Weights of a small mixture-of-experts language model, trained from scratch on English Wikipedia.
Size: 10 layers, vocabulary 16505.
Experts: 12 experts in each of 9 layers, 224 SwiGLU neurons an expert, 2 picks a token, a softmax router, a shared expert of 256 neurons.
Training: a variant of Adam for the experts, 1591M tokens, 12139 steps.
Below are experts of layer 6 (counted from 0) of a mixture-of-experts language model. Rows are named gate (a neuron's input weights, with its number), up (a neuron's input weights, with its number), down (a neuron's output weights, with its number) and show model dimensions 40-79. Each number is 500 + 25 x the weight over its row's rms, rounded and kept within 0 to 999. Numbers have three digits each.
Before each expert's rows: "gets" lists some tokens that make up at least twice as much of what it gets as of all text. This comes from a sample of Wikipedia text that the model never trained on. Tokens count by the router's weight.

# expert 6
gets: ",", " | ", " ", ": ", " a", " the"
gate0:476507450521486465509460501482495517472500433503493506549495499493534496528470456500491540493503517496525478513493498524
up0:497438474509517494523491499504473486490525521485431531513465499495453490535517476511543550574522488485543515539503503493
down0:506470444473512498495510516528526524520538501527494494531495548457477472529536549474519479480489501502486486507557429455
gate1:495511505497481483502547479486489535505503512507526529480472528507533492532527501511515490486568510548458522494516482461
up1:521512526468503523504492563482484539485482514510513502530486497487520514517469464514506496522467526468504494496538507505
down1:520457468492524510472510509476476514476462511522488495502489483478491498509494495495497535538516491473445501480500448500
gate2:534497493458494549496501519441465479545512507500552551517546525487482485523506529491486479532466511494499527484508491522
up2:508470528576473534504506467490480510476511490454508519499491472483468507481472506509524519490524510496489491450441506452
down2:457464520513507488514524502481512479447480469497469521455441490499467479472487518540560522500457460471492511499506462545
gate3:469541496516477497521492463518481481507530453531448513514491450550480492500525518555489517496497520525503516519473515503
up3:505494542522496470520446508484535511497511505483541485487465530507522462506518496488488508478496536493532494513476505513
down3:480507485527511522478481468497496476495510464510481523479508511512494437491500481526455463540495499468488470507469492496
gate4:458500479505516494502471498477510517503535492474510532511489502481510502472521436548511500506505528523500474526525558535
up4:519530465487497499454462475478507503420532484478499436485548501468496500492482538499494528510502462584487500468520492500
down4:475479485499493520482501467516556479484513563467545505517542547496452468489519519417467532517495501534476509542455547434
gate5:500510484519522506465502467519517445524524498547477452523513484497504473486460526499542494486510461490465528518480503524
up5:501498459523534473528495541527518521518488476505497501520489474464547484506525529485522507519515494535499499466532502551
down5:491515448522501565480493496509504504495503451524454495471495439501468501533445494460507509494507476529496528533491512468
gate6:486510509488489532500527523494502482536497498489495481490515535477504488488520505458511540518521525485477503473507517522
up6:492500473495460470510518437518504539497549502523496497489495553472503507498452528509499544502446499534479480456557451529
down6:501529492477528487528452515500486479523503463496489502543503516428516519535448455511475493533471504469518538483490490473
gate7:493534525484457531526527532476516513492556518501541521444523518506491495480512480455541522537495526520483511491499537526
up7:514508448498496530519509468507512449513545507464456491495473518506485503543501500487475526508487469524520544478466499497
down7:483526516502538552493524538443515525498517479468493489503493473482532480476499516479516446489503467507494518481530469492
gate8:536468556503523498469503487505430466497487545496500517521514518494516482483483484494532519485476537482532499469474493475
up8:511496520506516463521544488506510528478495480535475519489492489453485539507500501456524510545493484524527463476509489534
down8:507541454477549506521518478491510522514496522524509474524493531513466498482512501504483489515472488512531481479489546476
gate9:491455517513467461452495538505519507468486486489468506476458477543513494447497508519500504485494502518457481521491507490
up9:493508537526456476536519514482523466470469465539503518485512492509479488454509515519462467492497474522516493459466506488
down9:516502508490503496463523503479520481530508491500488527520507474491538470513490507500483457474504530515541508474527527503
gate10:458525481483474445476512459486500522489500516503534496485436444513496546524438500546454517492490510502497507475485541482
up10:481556493521524503514470510532481499484534510496460479514559528484506538489492502536476490506430489529495512493501498559
down10:513527498499527483489508488501507447505521522516533502504539528508510480495489496464511510523492499517483521487515543526
gate11:490512462499467493475501522463540524545496514513507474481489503525538510507473496492470519486492476473517494482497497440
up11:519464540473515496472466507480497492506480541511491526493485516496454491529480510468501519430499461495475542499518491509
down11:478478533579467485500539528491513462465500510483462494484538534479541487491492495484524507495486483562520544539522514507
gate12:483483500542508504497527514524505497506471457473441548489480489507478509501518490460545483502485470501496516483469495576
up12:505548508496533497510516556505431482488547524541480505479524504496527513504488473469502532505487501516483531473499487557
down12:502490462524496467501478519510496476460492516532502465521509522472498496498479473513517515498497469490517495514481510508
gate13:483460485462503487518478506488489518498540482491489475517501490487476500495494532495451524506491501459519466500499505477
up13:521491542535507502529495502495482493498513471526507500516487521499487498489492569494534514489483487510526527484541500503
down13:498542465489455470514458418494460513481472484530494513475504464466533467507458530518511489497506512482501490532516439504

# expert 8
gets: ".", ", he", "\"", " He", ").", " he"
gate0:498483493455488513520498484482514506567476510569519484490536526517502519483505465512462527507463527496503510535497505534
up0:409472503486507476514483515509511521509510500518490497516519492471521491492500501502507541465528498513502534454470489517
down0:502491496488518501511521517451497484488509456520538511503500473534441488489518489447511515485518525534524495498513541518
gate1:486519482494472485478511471480500554503503499467510499481492516561511537524539445492477555500462507522509535506525538494
up1:499481519473529483521510536522449501571460516480521503523509534509468483517487507525508511563514457508517502509480503543
down1:478487554499505462497530540483481511526482496484489482529495515504560532476500522480511509493460474490478474484494431509
gate2:520528511502432533478508491528468514497511510537536469458499473504474496479529499507464530512534499507462535500505495485
up2:490510497533489507500517475519488523468462511512501519523480484449484531526523520492524498460488474482468458504488529523
down2:494488540494487483502493562512565471476556506517512471507494480531454467503483541505537515535558522524504518450474517501
gate3:508520490514515517504494485510508497539500510516519506481525492516533514499527495485500498518471509484481577460489501482
up3:477459545527510488455463520465565490481536509524501495495530523454492479528490493478500520458511487509541498493485517536
down3:469475487463520490511476478486485498516534471473532468504484544512505525474500496493475483515527476526473529503490589537
gate4:472489516492479470482525452500515485527458485499517512522510474490502498495492508520501532538471526482494496514451491522
up4:500510454543492540463512527499525477491536472545519532476497491513540466534503481486472485502509537484478516543493515552
down4:525505505494473536488513508487484490503514537520472471488537509496505484503472475483493458492471465490482513525497513496
gate5:495510520540468487461431494468481459491505553484488520515445468509498474494470469540526532515519508478488492506464499496
up5:460492507514487516496466519520562512506538493543505518561536486524502496504494474524477526578474520490488475545466515516
down5:498545508542546535461502557495527482475521496493469539481503498497475550468490508559491503506543486492488494540456576453
gate6:489560481500494484528466525499489467509456488551522498498458471517509517473469506511506477500493513525503544492432486430
up6:533559504475482537498494464502474498533522510517461481511479523500579471471519516528480487478502489503529484581490506532
down6:515497551529486515474533485473520552467490498507463526511477483500513507527501485507548515522485472475506495519506539524
gate7:490490485436463475511474486480463489512496530514523514541521503474500524492506459514460507513472525495521495516531513504
up7:482533469500549514521531548502500498464501504505490482485461509533517467491513527515486454497478486488530533541465495526
down7:516570482466496440510477500490475520481494505501536517498536547507511520521533483501511517504460466479510545462459554525
gate8:485481487498511547468468429520512478486549500502462472510494552485502521549494514502474501498451527531444488501513523454
up8:502476454490522508463489490516456526486477503526464483467488521486505532491475518514447494503496510483474461517550499473
down8:489465542521493518506542533446516518524524472533471480518483540500507526517500460512514483447518483446510493515517399494
gate9:521471524500474521509540495515477494458487539467471489500504517477491532522499478463539508464500528483488478539462481478
up9:535525558491502473527503481491507517506522497512488454503528494485529513533493480494499462516498477525534514518495497527
down9:533530463496491510525468522513493491481519482453523500530485445465481477484497512501500475456464522501493463522497530496
gate10:557539452487515504498485451481474470489505492525507534445489490481525502495498501440493518453505532474526501501484524551
up10:555502586488502470507494507489549493511542507523528565512517550487567480526535500499473496502504513525537459522509499485
down10:491540488528488479502488491530516483462542479536489522494486503486556482540536505504530464517452482484489492503515567505
gate11:528507475513517458470536554470496489548506489510470520507486489474541529517502499452480515522477511508491480444504508526
up11:514507513507532452475508514508450500480530540475471503501511493517526471534519477492493528515473502504516473460488506523
down11:476474486504455521526500416486538494485564481487531444509528516481551486504490498522513492491494515495524496459445484542
gate12:518550519485463494489473485504543515485497539461465467503502522543494512494503518526528517511528563534544490518504504502
up12:508484517516504492524513515505509505467437507474515554519523474548489481523516464463530458490493543488498499535473508485
down12:539514501511489486513508484473515510457507544517515510545511499493494505522548512494532508480509513534498466525479514452
gate13:529511516480485505528539517477471524554524471495496536482469501531485503452532486448519525506475553495492468488533523474
up13:541525495510476508535521495535470488522555551456491463462508549466514497520525521510489470501507502469478551509484524504
down13:517454534482470525520473504515490466520492513440505463530509565545510489511508487502510482507481464500473489519513482504

# expert 10
gets: "2", "1", "ang", "ong", "h", "| "
gate0:512476498502511488514479528521499479452507534501537547531497496521496485482500451453512483534484529516481470496460506493
up0:489530478508476499491507475470524480536527554487470571555494487504553481511442539498541502473532478485520469484493473491
down0:473511460521493511519533502504539459513463544500510494468515503434473472525501469522526513486473496529526507511544479479
gate1:480489520487515491478506539504507518517455545522508442504492512499484488477469496501505476504509481463485521443529544494
up1:487492514500515507532501493525561495504510484499516538479515505533491504448538522473545535502511504516523492513507506523
down1:479514476501500502509533488522469465502494529440486463531487511528542528479521489515456483492519475526511484489529502474
gate2:519487467481493492472489477522547492480531544506486474458503561472480494462522503516472473519467511555460511520478480504
up2:535519504469498476523483457499536500474491462516466514498504542493528487517533506616500510473517516501452470542505494508
down2:503507522532516494513493468449519551489508492469474502446508469489470498467468492493477485530531534459510489486518526529
gate3:502505512531496470520513541511497541406482537468534538523516487506524496444477491512524526500523509506486533468489523466
up3:490481453497518505492458510488555501461477517519457461472506532507458541502485498478541518490477490517495491542525469518
down3:500489506501491507485478504487519519465507517515466519519515524464446493538501503492523505463485462480532504524541529495
gate4:507490559490503484486538545440521492507521527509535489496533505510497542549500520514492459481466471487514515483467558503
up4:554469498494529483510509477502531534510517504492495466508514504483484519555488504529506538461493503519528454494492497507
down4:529506509499536476542502542513507517519510493489518507485499456519492521505513527506509479484516489475506500536460487484
gate5:514507485514485487526527496509539491517495495474523518503468490496505429473500507476449490472469526526522478507536469493
up5:505476533488505473496486525485490507488445497464533496529496447508501466453466508520514501522550521503513461540490486483
down5:524510467484503515486501494445474493522480527508524457508517476473465520487518476479515491534530493507482538464496556501
gate6:452480544493463545477516492464488537480550546514542494468494512524524485482503521516514484500490457490526568530512490487
up6:488485516548536489536511492473478490545537465535465563522495502472489533470503495516513511514510536453475412505454489525
down6:483479516510516483507508528474455530499481520498479496492492511502504475509486486452468518471515488447487504493514492465
gate7:492492525510536482521513519501482514463503522511547499536511485480497488470531490483465511538526507491513512477490485515
up7:480460500518508524496534498514478533535533474529497520491477521496450460510488473455474554487537512478490502527501504493
down7:509510532506504468541525490535478545472491526535533483500501487574535505463506486482467458501496510492484496525502540523
gate8:451527516441500514507482519454491519485517501511490483484499526483493537513489475493479546521481509523548475449458488525
up8:511545439519491474476512541478507485524523479489482503493534546489557509516489499487519535521448506537479540544498517492
down8:502501541470503539512507467500507525480484543537467492519511507497475488512513521493514503572444505497466499571526549514
gate9:517494495510541492528485516475514534542479502499445573503506494477486500479513481500529512513527522536487538501494506459
up9:490494486511477490464467492537489480479501501472498503487487488445458522483491527529510472472524516488535488485499533505
down9:524496507488547489460511496483556523490491539467533502498523520526511473549547489529502487483506494431504528506491486529
gate10:465459470490483520496524525476474500488500521487486488478466511495483457498503511497485486525517511460501488506507532499
up10:517478490483509491538520512496491506474486519501478510473503521473494488495496492497541485508529519467517481528555526472
down10:527494511483531484507482519511510479469522536476538513458547521494504513556485473465540488462528518485546496496528545458
gate11:451448503529473496453498477526502504552481470508490501532541501513529519463543537425495539509488537470513533523468484576
up11:485465504516476509515485481510516458506493488479490485508480502524490489512512482506480455506507527472422508524502471501
down11:513464535483494531492489487546491521536522491525478456514487515514485440498515505519478554483501512486502512513533366520
gate12:491505477473456490455512535496464447507481539503505546489483470499481481497451482506488481535524550436493529499506512521
up12:548516522488499492521530509525485509516522506526506529490473479549507563480501533503515528484479485510536515520499522526
down12:518517518499483537550512478499528487503561531480499468489482501493495501474507492470497514494513497507464483499490529524
gate13:493555514500507506493456515525496522513531465518511532511503505510501452518543509516465504484446491504519546500484507486
up13:534457445519498532514509501488484510496507512476492524494436484470524536486475514498470532565493466514484502512514494492
down13:448560469463539490531483485478538465502502530516512498467544506494489462489490505488478516498499537487470523491511501480

# expert 3
gets: " |", "\n", "-", ", ", ":", " ("
gate0:476503519504479493524580530533490504504466534453491494497488540508486463482509530440508522523514463468468515487525513492
up0:530546501503447492494459445449478490469519476479509516480506464469542468504513498479464455482505494499496464501502478489
down0:474516461526549493489513498466498462483505497476478498557453450484499448520511489472490521494515515496492464525505484461
gate1:463548491494518485523485489509486504454519490502512483494480462554515522506541530480486520500511530464489506472495542489
up1:535486508492501458482530523480538492502505487523508545506491498521496433507527484513525539566483532501468528487540484449
down1:525504460443519518511507503545482565514488446525528494509498524467493449495521512509515511494492488542485483449483513522
gate2:486474505496469524510523518510468470495511477534546515542511551481515500495550479469496496491488548518497495463535525487
up2:530476541529529513467498489497467476519509494463463480477507501520512507510463539545504461509517533490500537518463517530
down2:500462527464504470520525529499515522505510515457473506524505488466490536463497495476489521490497504513506447496508499474
gate3:471527511502497494517485506521514486520507512502527527455519503518526484515534443519475488476445527524483557510506518509
up3:487533485493470480484539506538468521515520531482481511501539555457473444544518523499508444503481472543505590517498479535
down3:469486527546536509487494481476504448508503502480467523526501509513457476514491516497536514526489491496492523491524487486
gate4:498499459455523499465454497525499517474527476528498552535493521483467525483470497516459447512510532482533488500479508499
up4:492511494486464543525475474483518497500499503498503464475495507522537530519484453503515518478508523543490486492506489505
down4:519467521498472508489509543474482505492498510479445520463511494459507530473475465504516480478464488504497509531518439492
gate5:516554509504487512508463475519525493523516514495513499501486516529464556487478489544509512487519487525478513503500507535
up5:471483492471491539482464503526537545495535500507499498517486514506472496491492508530525478497502478457488486463502498533
down5:491497486510496491497525483461358492495462496504495499498520495493540489507517506469472491497493514508496498503494504388
gate6:518526496493473506477518518518491504540479468485507528494514497501520491515515492486494499507486503491517540495516488450
up6:476460506497474482473517478464520558510499523483513551468477561470521526510514447508549499493501512498467481533480512534
down6:500518480493480497515547505423474500514517486522510479509501457493517482512497482456515504472481482504488522537491513480
gate7:479472460466510521486498452456505465511482518481463464479525534545508481520543480501513572495498499501529504488473522471
up7:485530524482506516507472478490531480468487500539525482539481477546509560542479508471540532506488484449513486530544515481
down7:476489476504486519505525516510480483533513559486497505497508507505495486489488484489530505492512485521478457492510461513
gate8:513530492511483498492502498474475506539470503476507504510508463516553472489514551496456464496530534475530485477503527552
up8:540545475506485501498500500499488559506488494509543486525495446491547488498522494497463474540506503460500447546474515530
down8:513514503504465491443492475520534494492499474478552514492512495474515505505529480475512523519492496542475492466516588518
gate9:492437496484516487491467504507480522491515483506484572473517481500502454550515492487479511475478498485472526520518484538
up9:530491516464536511483468510507495527521530503525513506452527471472494466483481461490520510533508516481511454535474540535
down9:477498485497549559493472509500501507481495449495532510513504530531521494486522520490497533522518464526487479507456510552
gate10:479502491507483482503486468440499483502523488473488520488502492539480508527494494495518499482508477505478486497478509480
up10:479502473459452505483486510462495513463452517479524531483466499546525435484463467511474507537509479521499468458440497547
down10:508474511499497508485511500473472501524500534504486540544523498494487501506507466479483493533476474535498515480472439530
gate11:524523499482515508516501503492496488499494464496499523493522473528522482481509531528497477512478548491516564483444490531
up11:454478497492501520491526455532494501502519515515517480491517532507503520492485488466515493517480494534489498552508518489
down11:457511511503489500516543533464492475490478494446519529496515487480493518467475508550532472507487502498487467501521547494
gate12:491494498499481491508497510512473535502487558474504530502529499501470513500501473514508498536504472492485514489471496517
up12:502551494515492506495477516496532475522515541524522484502513508494496472532512502527476513527529510529468546461521486480
down12:532527492521504480488510494507514561515477468500512529453512540526496503516516499462503490521480519541506503519484498461
gate13:472490466477477532519509499512519502486518504533511502528502480477487491528485447491458513460526514467492540544536502473
up13:480491487490501503533476519520490446529447478546515532553473504496545484494481490511475486496500490471586518492465507496
down13:474499491497518509494484474510448455547519459490468529525495527514468520483478533495518500517480517500507497536541473506

# expert 4
gets: " | ", "–", "0", "; ", "3", " |"
gate0:546548480525496473524513538546514514541453508449518492520494500509505502546520528487487482516505461487523501470500504530
up0:510548501495505497450465539493503521506533518487518490491481523461453473508511515471475511460495479518501502501508520464
down0:468525512520489501525473541475449505518469487460519522500468447504511477493473528487485519467475482459478458503518481466
gate1:517463474510500482477502510491499514460450478503493469501473469493476545525532496507473499471530561552528539509501510512
up1:503476500465513518524499500490489511515481488481479507489507504506524496508470512531480494505490486475512482475510519546
down1:504495517504498489527501496502523512500493521464523493499539490565492497515502515474528466462470466450529514510457557523
gate2:504532491496485500534467480505518522496494534516506492523506489464488486503490488502462466506517470535538485481478502452
up2:481504510458524484464501471497512504519476507542478459484518544538548480518476504490523488508496521510498480473538552500
down2:504511487466523528499489505553524488497476500523465513519496491470499480491505463529522481517507496502436464495511467524
gate3:505471447488551488505487480470508478525527484500490509489493532487554547463489516512461503477491519474515467479480529563
up3:510515477519499464495493490454517532517491516511490536488530528476545522488495511524515523499439486523469553560501505467
down3:492456523503511479457474482508534488533474490476482485459484509494525463500465536524457497497517477459514513504528500481
gate4:461493503474493482457491538525481501500505494460542518509472511462478499506496528528489490525475496516502498486490539424
up4:534478531453521507545493539525491542490523498493526484494490499506505481508513515499474486478517547521498504488481538492
down4:498519531531506513496496506507501518484488452461471488467491478468519465482542474510524487507513502553521478501491471477
gate5:530525495514514498508480498521475489500539507470516505493522453431540506503542537501519481499459548536504501500498514540
up5:464521475523494529502478469493516526510455525483496517543470499537478536491542558482499497457478489494548497467495525478
down5:528482530538492510524523510542540509533490497486492506461502482490489484508510501519481442508494512468480491487461490495
gate6:490437502494473537558491501474515508476491505472486520495508489491495491493492538514480482540498531501494521514471540536
up6:516463466450506512475502485473498487466472442518466494520535513496484476501514489535465450505491478504500492528503485493
down6:473477486453491512518492486445478521538502481503468532518570489495444496494529468544479501471508486517502450484536483517
gate7:490467477476442506546518470458462507459510502489501523484476471466503492494479513475464476519546460506508488492494535467
up7:503514494540542495498535518536442525492466500512491486486515499496479492480470524488514518498444518505518519525518484483
down7:498514501470530547508452535492496498493492533505462505491493485494474504524507503492467515516501474489511457461512458493
gate8:554500476549502480483515501468517500496514519462506520492469525512504506505500509495532494491533484558502497510529533487
up8:445508517488509492499520426526466476488539504538440496524474487502481499526519487496497485516495467444512571501522505483
down8:497492475486501508532512503472540522478533463445505485533526457505496528532499464533497496493522478588500541497460513470
gate9:475503505508479494494509495476511525515522511450462499515501489489483487523499476505480523448511497514482507516498501475
up9:518506457513494499526459475527518511471461481476539525493476495475486489539521477497499487507475524532465501514517480538
down9:474536482498495503519491533522479482498497489470523466508459524510499536507509482478481492520486494468450506524511475546
gate10:468519493508546514463515506511493535530487483425485538499478519460520472504508528522481524495471508465510547485503506498
up10:515537568492489521557562458441495481484503462487510464474468499479530505500528488490502496499489502469489494544509509507
down10:487471486520486515527518492485540462503495505517469517531527516507507465528484479468495536486523501551515444506466460437
gate11:483472497507474470471533518516498487488519507468488487522518474502524494468530496489478505479486502540527480545451515521
up11:521480546494517521529477530509509505534498496507485491496505543448533529479490469491465486454508502525476490452509511493
down11:487503485436520490502495454547522523520528513474465508496478520528501480502508456478509486516485501494516502462470472510
gate12:509529561527462483497511515491501502515469512436509532547488470475502514508504484525495534523480470485519507523501519552
up12:480529483500512471457465505456514528498470455488478504472518543493524527488508486526488485471505495502499454526511486527
down12:538467501550524500481471484473507530499494493511507462498511543471544465480482479486522480544494547541519506510500437527
gate13:530529514490525494484498493538478475500478502503478498524496505521482462508446495509493508502505516430476506453486521483
up13:522492441479510491487546513496500511522506494525504495513456470544483514524472472460467530495520506538502500524521520528
down13:475466490480463510538522499546511478490497496497525485486479479514466529480533516509514511483461529499493499524506478487

# expert 11
gets: "\n", "| ", "4", "6", "5", "3"
gate0:459516493499473497504525490482502505543465539535530475508506469531547460508555462469544533457485479477549514498503529537
up0:527542472454462469529485498489517480466455550568478518459480508473526490525474472501528492504534461515466534518436512449
down0:511539479500538490503496529502484529523498484494531459517515528492470505462485558487536518478523555496460507478489513539
gate1:498518464512465459515525498515474528538492510541520447501489483566504473433541489524487495533474485515490465518527517559
up1:514492516480502516467497494512507515514543505521521480516506510518458514510497541504554493497523534488498534452489512483
down1:441508511510482492480542501507508491539489535508507515522487459553477479517504496523496505498520486475546511527563542496
gate2:453475483482485442513441482437500514518479534486520506483488543516510492509460537473502484447531500463525523511507548502
up2:470496535521514499520482518519527538466527507483522533495526519482537484551508528514547521474491454499490495499520500473
down2:506483495568527508486471484553469477474476495516533481522470449506466492540435496492454475513491529465504531500528518515
gate3:503525474486496496498489505547490513534530549468516480498487507508522488505496493519462462488530493563470508500544495471
up3:500454507500477497492498508523512498495505511485531502525470471541493524511505461495481464516544537474463504502465508479
down3:505524486497490536509485515492508523463531500493489479509464503471431528494469490501523462522502485525487493466500520475
gate4:521512464500495533479502499511493496449517474513525510505506514475497523503514528476475481498488499530524485497480500505
up4:529467517511450499491461477451485503508488471532512451501505480464554452463519470517512528489463471494487521537508530529
down4:507526479512501505531497482473502486541488513559470507504487511500486509473484502488506512464498452515502500507494534463
gate5:531546486500517472490522493502460540456522528497493518487501529517499471516505528503469535508514495450479479537526516540
up5:501509480483479501506476472533498518534492506467489476484511491515482500491511512527477542448560516515510513520502505543
down5:496442517469491446503516484529530493525496497496476443472512531508514473539501512494524529505467499487525522517494499519
gate6:522479457471501497531482491490535456456480477504495522480484539517488529519488508515500503522493524520503529483447497543
up6:558530499500531525530488514495515502514501478508483497494461531535510529482481482468537520491485466464502519476492516507
down6:485451496533538506500513489526514468515539499570522471477458526449480509487478480505463474483517459517486484492543447552
gate7:460523484527515515516534486449533505488470492501531497497503532564548487506553502483531506518512482516464499451495493475
up7:513501488514495486479470508535518499529481491498498552490516546473505521533477506527503529503504500492478503480468478509
down7:507514471481541536481476523528551513488487467503498512537503501504494502508529523478500484483522476463518481483513441503
gate8:542510511484527501502509484471558528512491457459503459521527490510531483555534520503509491484485484517524535496556518512
up8:491528478503516491474518545534528532528466517494538487514518474532499485572515514529510497492460482500534507557501469483
down8:517486524531481522473497502507515511548503545450487544571527523496521546473515517479504501519523506472484496521490485480
gate9:529481500512505516508473504490510446535524512523488479539527507453512508544495480503515540509481472556485491511482460513
up9:523503500491524492493481518496511477499460498427472452471462474519487528520553542512495510451553452476525519521507493449
down9:482489498477460540514567496454470525483485483521518506518536499466522492488505496504513503500521540535505473521485434525
gate10:468534476505458570534494483485467521480505499473459529484470521517538479507519473544480506482503510544530512499512533456
up10:501534527508468464471444520474485474492495447512482474525491471532530515531481522458516470517518492508483455501495489508
down10:506507501505500479481472503508494487513519501498524488532485516511506483494507411525481534506517500446451557501465547494
gate11:526474464489496521517524507476505504523481529483499520480476486480467522471456506483544508501485510477474489490507529512
up11:514531481483514470487533444512508473489497537503484491563486477520489532549525433523505451532512564502497513491488530494
down11:532480484490469486496470512516469516484527516491501462503520481477489491462496495490525511500459457505508548510523428491
gate12:498540522498478501479505508494491488501473508493520522506492557523486483491507478450476501516522528476478496460499498460
up12:500449490517471472482497521497506546512513499436480510503552516518483541473518482499516514523486498511513493471496459475
down12:499500508482510470463474507508441525509464485491522543440503515510480450483545447490522471543480477506446533499494443522
gate13:479505503501480523512477514512490528521524493461493487506525531506515470441541514479472526518507467532503487483483511519
up13:474491514508541536458507514514469492518445519515515491492471518523528519511504485495491483477462570508551531516523489498
down13:472502493463525523540507484511550535468500486483535526475479474493453530496537504527499484484475580489490509489542469503

# expert 5
gets: " and", " to", " of", ",", " in", " the"
gate0:488524475496479508487528536457492470517487511539466506504543463488529513466540485485482504456497563519502487495486484534
up0:502528482539508511526493501472512512481509501559438511527540501446550486528512480496500564506443488478518526499485500473
down0:512471485514497503510521501507463484520541505494497494551491538514519448546510495509500553530519531513538497488478483522
gate1:507551473496493496458485505467480497515493507496495488449476485521498529491476529518501487484502471498492478517508519539
up1:482515501455497464547541529490490508468513499503496521498508507501488505530489500484492482483521487530513515488489502560
down1:506480505496525533468461489552490512503499496484508517472527480474554480479488474531504482514511499499505486503513414516
gate2:455535487505452504515478521471478483500538498521545500510487519466494530520459482511499492488523548496455483477486530468
up2:467510474483509502510501483519508552501560499522537506511453461468509507512444474506478492486510479492460502473512511515
down2:474505491557485530506485496530471503514537500499517545475454533508521475483481497439448465479409539463510501454488484535
gate3:532503567511481487532485518508489490535471493490511515484461454475481537521497466531502512524554546481514524466475503496
up3:476501499530465511520468529520511555491551498515527497520519469542516504480498504496431529524505520490478506474525487560
down3:515484472512486480493494519505507491514494535456523483549542517494488501491494497493486572536453487486486537500526425462
gate4:490473499471509462466540480545452529534474480478528500501511500486479440507457464501517515475497502521499499488504503488
up4:490528523514494562513495490458506485482504509505493526540478497481497490481475507516442547476493518516477505491482499489
down4:475463498498533505498440514543513524420520533472492493442513533528525534515520544457505480556525436487539513479499542511
gate5:512469520469506442552512513520525498464484519488514515516539477507484544504531512502482507526543481500511507469544490508
up5:510522492475497495467514521508473534492527488523472502530519466528526481510506465442473500541476517509492491496512504473
down5:522512500476522536475449540480495511469522496506485495497475505500525469513546522512502520506480491470482531514503469544
gate6:532527481517444493518529488453532551523485494482505488485477520521486440529515530525526497535480495495508527508506519543
up6:533539467545513511513552512485533514522463487520477508522529484486485499524513485504539477543465497465501497502550474480
down6:508538508505505502511451491521499562511513458459482530540511485432495547512497499476541522488498497498459480504503561454
gate7:489470496514510514462451506523503534495522509482489509492492478485495501535516551514489472505496503487496511480510519430
up7:530507500501510494482504533483483513470537461534484497480543528507492477494497486520504484466514473510493514494497517543
down7:514535559500498491528499522476500515510537526481475448522516527466520511535534492461531516470484488454559496499505554496
gate8:489502519478554467505487524493500498503497522496568515482473517458504551514456486518452462450524480522496443517519499521
up8:462567468514501485487509489492533494530554489506486497508477506504479493486512511481477489453577511549525507485489498502
down8:521507516492464502481515467511474524516485518497513543498537506491504493507482480498525485491495560484490456503514542503
gate9:491492515529458542511497547462497535470522516502512540517475522488484486527474515527514524506491467483473499477543506481
up9:503497513551479505548507481479477508522483500545508512470480524503513498493481528517521472495505504516480448556508494522
down9:466495509502520501490510473534458470511498491541529526529496488524483488463509489498436460528485500500508503484508382471
gate10:496523535479493457459513497487533479501469484535496530497430495507528431526524469511496473531512525498483465485541500460
up10:542500520476501490536483496495490511507512517472506463510527497462546549492481520555529485481474497456476495536463498530
down10:488457513509476510488484516486559505516504498499491516493534529492466539487503473490475513471533492494551509478501615526
gate11:531561466501510500502472524463492551506506504539533522548471480497494465483520515500462488477508487475490508519497510507
up11:479464487509514515492509516481515494545487493494428527502538453471495515504564506502572465478484478522502448506530481472
down11:476490509501497484514513492473500522520495524454495493525525504458508523532480510517490493485517493497465485497525621472
gate12:478471496494548496508538491538476487456522480498463492464514522477506519528479477517445438547427500481508463516478522476
up12:496509533468456475515502470487502504505509500511495470534523464531476515439526484504544525487495522538475528515504496526
down12:520537527487507504469473528499504496526504524472509525485495533524522466478521493510536508468496500455501514476501602467
gate13:506550510516521475478529506505524441506505529530419467502453466503513477502459480453494501495522484508483464511488509508
up13:519475537470507474514467468534440495502526508467498483495492457542495480515513536518492500521503473498515491466479496500
down13:465503493460497510511499503446517504487501561477502507504533481437498511488505524507503480490468520543496470455491489503